Experts of a small language model.
Training: a variant of Adam for the experts, 310M tokens, 4737 steps.
Below are experts of layer 3 (counted from 0) of a mixture-of-experts language model. Rows are named router (the router's row for the expert), gate (a neuron's input weights, with its number), up (a neuron's input weights, with its number) and show model dimensions 0-191. Each number is 500 + 40 x the weight over its row's rms, rounded and kept within 0 to 999. Numbers have three digits each.
Before each expert's rows: "comes after" lists some tokens at least twice as common just before its tokens as in all text. This comes from a sample of Wikipedia text that the model never trained on. Tokens count by the router's weight.

# expert 57
comes after: ".", " |", ",", "=", "%", "0"
router:506518499503520541433467515545503477498486529540502471467534498486562503509459495513468453538489586469504475462474482469534437552467539467538527526444495530441548521534498494550540543415504528494520429534504482466514499526510491468514568482582480403438433442473548571518494468544509455532434426517522474532507498461476535494425471476455443467500526487494583488507548449397568480500429460517425464557511471458436485438486437476551478566471541495538452507530476488514480533473504450483455456524606538442477526499434506461466570537480580455475569487465477476492474498433501464489
gate3:505507530508571474502502496508500440436493440504507464464516481525541551451500517488520463419471520495540415482419485512515470549486580522496521527408545470491507513491548576534536510554432504480440569579559549523494561552515482528485511496522469481403450523533497479519463470465541431489495572481509546461498527507467536525556414526458467488518486531451457483474527520444552475593508469478444497437504537517452545505471486482508452482495516517524483548571517440494535464436519488522564528462514427586448582528456501462437514537512504500489565388557527447468527491494528518485
up3:486532522501520476503519450452512459489596427505546468437526504489599499481496546420559466416539475515502551524502556540490470530503485543519479563474529496446513530488561528446496511502520449558473494488525574465473482600495473462456489428529447437479504498572467531459444526430505433388495528433467487466498413534506507510519507479525502508502509447401489550554504465481493519477524433556462509461529564458521579499477476585510520467461473519437478573484545489516453431461524485476497487463467511467506499509494579479493449502508527504468475480478450431512437488545483488431
gate4:532397485533598530459429530506478493452503520489497559512522518483435494516422493532498535471555501500496524565479500438556441522470504463537513479485476568508463510485451504484597505411517524491517521567512530506530546477503526430504494558540562524458549470501540451447436550427557528519486520430498472496468519500509550504414465491537470425515507513547540481524537501468571510478396467491527525528510491487441478522468543485482540500485511507650532511593536473435500491478544522483531482512580514490426507470522446493481540476478486512494561527568447521436550480462457494494
up4:449493455469464426533529465508492520514483460575475495469434503543530459450482533471517556540462495517463453475509478524423508543509452511510528508530530499523484512490538457513488483546490535531520577488543490514599445554511437555483491390475423480517442542494497506541581387512429488447452498500479457483557508463526493519560476427438519498485537466432414506485494450499443533515481462531489497516521512492475481578401455521515470520471437516483456544540558491535532607476551477469498449440496513497471531508479577450510437507492546497507545594495502557501497482532455545462
gate5:502472589578543529487482580481487485465466460474609463477537450519486490521540541475464565506477539501482444547538468538414538604440543486467477484472418487559498511515470516512519532483469460543421496435439429468529532509493527493475516482497491513499489499479548509460482470450498489483480568495456469536476507488479455509506503478508445504383378430560472589488477477494539455579462481501460491526520505482510516503523536481466490525526511501558436569511512475490523469453447491443547471485528491552471521500504577480462457510492529487521484504509476485429347488542526493519
up5:490506453453481493503474571463557498490503568460369417483453495493487497485506500523518517514463477489528451508500486479524574535510538465483484512546585508511511539503530550465520471506484479506449604512486504522513538489537556476532533537472510496477476529480531533362454480509474477575421524519496482425424528419521492473526534519491603478437467500536491470507534527504485503533461474558495552490470473456438495436443525446509529478523561526555476427519498504477482490539498539603532495563439486504509465457444430464459523510473427474460573519503517500502593468506573547517
gate6:453470505455577440473473476490520471441457530467568466460532450525453498450542544502517491531572524547573580517510463512522534550475580496500545512484483550483492412467435492534514509511476473561483452536491538500509505561432517456470470553467516476495490504537516507536524486463531436448556433440530483475504547537461545487530415489530570440471481503500512507484568507393563483550475467456510529524571508569488546530475501507472430561420482426583463525548496475479552541489491413479468452530480466476404483505470513486497543537516525547494533477464543499564515510473504429510
up6:504401527454466467531512531478464500490436534547526488522533462413545457487485476539449520483453497469489551516532483503566536512467488474517503528440434544501523507455464588520564561434520519512533447535469515499517424523518508489454539468584493472518514513519521512490552506536571456428495466475496441567486494443489441507478504536546551524565492504498528452450506477477483553525524527433504461494590618471515544430438458503517488518503558516570488532510495543542580477492531472516476522440478541509461461427563588479450439475496566432531501531571513507463423508543495508488
gate7:467494490502461489470516417480455546465496467489533476435461479494505459559541513480484444527417466548527500516477510557511515506486470625491500512410417430517450533602501522530506521502539493476502494519505501424498434471460467471444502529529526520516483527509623505488512503510509466413465452517416460458471533561480460470466407591507569483513377485513546531522479530435523506480435500475519549517421466471477457466498492460557507451458487527484477480553476494502469490512553509498480520456559473452498549501500501439519521506427543526509501519513550468504454456463411507471
up7:467470475441470524526524514515471510429492514519556496549511533541496531436506461508507490513422491480447498489544483494459453445516515466562527495532525448433418467471481480538502448500481470480466411399513477475466519511472482429496491488582541501458511509474479498531524442496498445479525478584473636509460512492509446385496454500470515497498405532479557499491516535529499511522476471422564524440536525441493451513534483439467449507466561503518498502505533511512497495535537500498538555519559504551498487450515538476457483515536445516482506462485610478454455566445460534639
gate8:417501536537531477470531552461444454493500526429483508513617450474455453585453473494461434518507480508505585494506498526519468527530542517549492472478473534489572592558485473488589460464444459527496521527416562465509461525448507506457544461464522552492495488470565477467461478467514494510470583526473462489447485545503520498523496525418494448510428473547522456480551513467511486496512532490506533568503470558509506514469506470556532523474573435575489616544458534527484471532522508553450468510503505552443469532566534508595480516495438478548524568515475521545468498471516440486
up8:512445479501540494519433398547575491488456456562488479487464479504582506497539464568493517497466455440525542514563518558480485521412557518546504535468456521506499506432524532495512490507546512549525425518547495537538463517477512546455496366556443520535518547521494482502550492543569386501509473488518449500444503444529551466498440559505527470584568537473486474482507528509458553485478443487488489501480561464478439419397512546480527511455481524563521520520523436561500477482554482518477493499532535525451519450550546462435453453479528498507481564516530528497524497443464536503
gate9:475457519515483477500520515470531542481483497521445475465469507519462503505520512477465535569478520480485511502486512483545514473491449503529434494494440467508559502468511510437507456457488470540481518479496509466518498473537476563529461420517499567514504496485502453480527540535474505525426464490568439419500510489482456493555498533433460452518492527594487468521554563473524577498514484540433532520510451496468475426463470516626528553472530547474550518613639496493512542502501560456548406546535503388504442556478533432508515505492569518476475546471453499520493461394516511438
up9:495465426495533489549469474617455499458523471485479526521522499522475556555485508512550449421553493504530500502534517485481536457462499511502555528490583530488520499499522513509551542509488519438554517534576523545491467498464547528522556533458519450496490520574527518425482488447511522522579539456530503505549413587471496514466464516510540477477493491387505463541472457519478431528448541476558474441485486489464420521466520496513495433539470468580458453466456500498504478500527499528526539518471518530460558527547504652488516442540493480524515456572586560510526492535443425534
gate10:569481498495575492531501543463483543478457568477490491513489506535499485435488481472461517606465584516567414572413494481511501562495507550486448505554478510502503526505410515490501496498496485442513440501411537502504512579526506505493409544490451530533526491452516486495549529495506463523429430464534440446552471448467507566561489471437453496537511529505454480498518481464510512512532470545468500525475445482472554424472521465476460485540610498510453503586529572506480513498507429558496490571549472544521435462486485492541522518541526530568467564479478473591536501466539536483
up10:515548518536491470503499479527479491506503474465519541505491480510495481458515482424437508580460537528558477609458465483548496517480505460490398496531441489502513493523414483458434481507560478407471392522451498463540512502524443471467448521489471538594500457476554485509555496465508462468429400497509475482549496537507473516557515541455436474489485443553471541546547492481546541460574531506491443514460457485471551524465522484512503488502550533403483528605522520526511567495488451491553453514540480534497462499507513434509471535552483503505443492438510506536469519462564515380
gate11:464513493496501378480494499500512409515495518481512528517517490487517445539437430435582458545471525514563528498448504501409478565470526461488529531512508536531511524512479462424497480483484454533464521490472519470468519562464570493547495524469540486413478530553549499522498554472552465469464532409464481423467438488491498530564450460442548530529480501472535515499518528426566488543481463556361497551526540493456540618471429536441481477505516509552453526511499550461472520503467510533491447508496451495429534517495525447498508509453564495566528474448468502458499495494445491469
up11:546623550583513515477460544540473460521486531511492482491586540431419433451519522459521509505509502485458468501554441467535598517500454512401522437476483507497477514484509436579483525529446429466507516573507555509461522426557504464530487523448528501487509504518500459524472528446469563562479495508466539470479496511451469492516489568488521469501446503603506511558478467510488456539512531562532521556526457535500519460475532484508481435540518431510466499536473522484547435513446538462533478535499502533524494517428428542519511560572500488466501485507506479563606553428498460532
gate12:456501473551573476489578546462495477517511468446420391476541565533464559498513520472465497507449492518583527447536515435413495545544509508519492486422459506462530559480539438442502479522487485473474561508411512492447519475488497449508533543437520445488533492539537504532484485520536580483479436463474426493452477460493504505474498535483537450515388529526509487422522563483469418503491530448520533545471439519489586456480488472486464494474552472538527496453551455481503528518510477466474522494460540491429486495444447539429542558551539496508490508464537439569499445576496489506
up12:563492456469586488487501530482508524489484521478483505483449472485531457568480558519479496431446389521472446487461509509432427505526533502524499510448526521478508488477438499484461503538504509476549552557479514503539511540548494479517526535452511508437490560462506499570470528469565473549483479491485464454371440516487490447531485450526474451488481515504490464423471506500484425492413540544478531539467498496478427491516508446493579549529485459584422524544482550458462482413474499595496467521493528548522463472520483470505516362519492504478518515500396502546471507522524467418
gate13:523456488453512458456605542519529447481586483470470482463564503525474483448529408510472407494497502451536506547453451498578433551504552503568528521513522509557519554456491541502504432473485481431536475578521546477526473589515493420454516532541543509462504484465519521464529555542494447437496497509497506471522497485480518463468481510485524460501566487529578509538484541441541555535549414493513544590424530528482490521472520536550471480509474460543533546542522474467507552447540552556518452532424456438481523546424488454522513466505524495513511458530476502462438510580490458517
up13:507394528433442514478424572484532479412522528513425452428499521537472505457526480478484490486512490485432475514448464477486558496451477478474474439521501503584493539511451495478460508516455574498516506572514522470470472525548519450456505532538485509449485528489506590516507479454604541509455437518456492471507491488619522471527511515484514532400520469544519527543493519495519498500479463543486511539466551445502464459477480510493541483445559481411550489544482597491532496483568420564455463476506501455518554553537550544446494522505562450524546480446517537420480535527538517504
gate14:431409467488567459410536515477518442477521448547525553414458452488522475508506551511492475495565497517589500507461487469503520555503455555502514510486464539546466465511515460517600435564489445541545574485524526472498448559490464524450507557514543490416466478534504526506531556476459532485438532561547434513502514437510534546498394460488473434457518497524530482427536482460549523502462482492475555492518429518510486508490499494485467515471512535527440554538495512542558471509461500478495442533521459455440470488371483502545531513498515580483538482602493510488496510531516460454
up14:481477497485454430509484533396516524475440601478514466546558440519502531495450547466533536464510495443457530498563518544568498506501509556539532514523490497497487515493481508526525572504489468530512410492443482481495471502543549529500466416552457502465482491544478582503497545480486414487533483546520540514516508473520573546538491437457533521536495421414542453439548576483468509498542485418448512522541567468457487558447458464457468498483517481584518545514606538552496502516478533517471484485455522481510543477521542500468421430496486409493476480526521476518461512589462548531
gate15:485491478545584466525522511495493472461496589527458552520464515505433437502494402494508590559482537517511487574572472530501445585485502523511462559452488465532472530527534518429473547497525549466513556526494469525563547562488507589507515467501510495442523463457449447412561443491475476541508541536498494421428439539515539473514468557522502476505483497545468504552562528486558501564475452460454615546538589520442462518425440537563493534530490512449510509470516468505486496524454477458508439533595552492486493485458506449524512476530467486463500512530509522490508520536523510516
up15:474484506538486493577471504525579537526434482510445497473493385560500506522454517520542499572521534479481525530538500495467517507444497443533497469517432496519479401496469508462484458532488491508521472500476502553567477459479501492540571442463513541477510487489473561540517532565545486516531520545507612557479435526488484564499542416493508532490515435513497441518552498501515548544542489491447451488542550524563496497480463580504428597499497505496492557549548526455560470505568423495507506489527512556510458447575475478489418496438514481435440509510510443421497506570507564439
gate16:475506490517519518507471482552453461423518488494477546499526477501473496451457572469469473493455497549550500528492466502444467535570572516508478493478509526537508565542470505589470538532449388507506522603470568454544501539479447484438453561485485543404460532496500464512498491447516451452488492524495449450519502552474447486524414541468502490508513510531434498497529517405630510529497494488444493506504447570456560556533460448509500534454523455595508506613488577487518532477513486533498473491548420481458516500476540503565520522528519513550490514514512538543568522453494486489
up16:527552485526511524526467470525568536509555509480460511486468519508493486431501431574526454525518578501491472507474516522479489479481480573467549558503531461544472447534502371450480458528532431511514462456530514536421550477495532500459470541522484398437531476493506522496522493501460471506521467573522564483519578464504507558456477504432432511494496504547591522469474513492541469503504531492479532417508510479527516577482487427448525425527517532482473548420487542479459498457484513465448524587534497505489506500451429506512512446373411504559488460537482542468584506472480512522
gate17:539584571509525516484469487533484482510538523507561454490476575461471501468486500494586459491401574536524492488485480531484567463471514510498438487468497539488438544451529495522523454471509459468511526554506595463432538537460480459448494528407481424494489545528504422485477550459499464489457469460509462440484556474502524447552429528488518476485441457528489487580521534501522531550491500540504523527464453486493464495464539489504465456497504514597508426460509484476433528619508473511469540437476479507487527535546414543559472524551579495578501489485510548569489441533504510432
up17:488540514539493500516469542554464491500524510485498542563494485467464502495536526487477476452569493486528551510480499515558546558523469533486521522396453479474503470466457454471430505574492423510559470516486454482475496451533454458544549516398562547496564490475562443580486504505472526526475564544455514520583506584432487501475557509483476465551453543551499530516463542493513502581446506502524470523465469596496555584519520542491549525442574439404546525528518497496561459493440481513488519516517484572511526568455495541467509472555490571544495507513399461524526478511543532502
gate18:424460456429551440512506431473424409492566453464462489517543491495441494538455534467487524565579468508528486520441532411522482538490519487472544480547475515509456507506480452571514514497535459498534513486451560439523479542417508489475450527506518543486481517544575546516427546450483452507457529424497471460539495511455516502441431448463461427463472498477477558509465486463537447534452425464496503484487495534524550540454534481525437500543489477621434530588499541512557512543489458503488440489486475469497534517515514524488458545511551511484458568527493584496551499485469530467
up18:545535523507493482526507497497481449588458553532550559539532523451475445544462441501507471536551551515458524495493515465612489513490511522463525468420469509513490483483446538497508540495466512539509508455483516511490546509503555497529533564517484490462515442534546532455527457515542527487522564479531456591472547520468575602480521533605507503512467520512534486610544458479512489556522479407529523542524438530447423543542511459535509525535499484589491488515453474491537393530464493564535541564500467497470395424526532517467477517451509445454548465509506502446522526496447523478
gate19:395486531509553458423450542538490484480492422534561421456445510534473492487481539483542492497545545521505520536443544496496497566512514550433490473537493539465498540495499546567531434509475454542479561539479528452392478556490523494490461554521486547418500496432628472468535528500496503515551489499488480550485469517498549482519445498466539426464515542469507542484513583422550586575495493469447534516501449501486528469485455487545447501415524504489500504533466499511510513504480460499459508489519484509450454574508572465566542500460539504524464555482486413574442549492499520518
up19:472511416515525511442501439486519465515549440518497549453460465449636543510478524589506549481546528461507470517514575508549435478518535510531517495480511547506472453530527462584506452457566495511547526491535510499529479573481499505531553546501402434469524501509492504528581595566540476481513404451534494551531460504493544571475466499527504496499512501486499457494445436491515596486569561489493483464515572481559483465510509499517489556553544479553468537446489512580521461487530463499463445527490479408481521420469527555464504505487480513486493518459497561511486520582506478474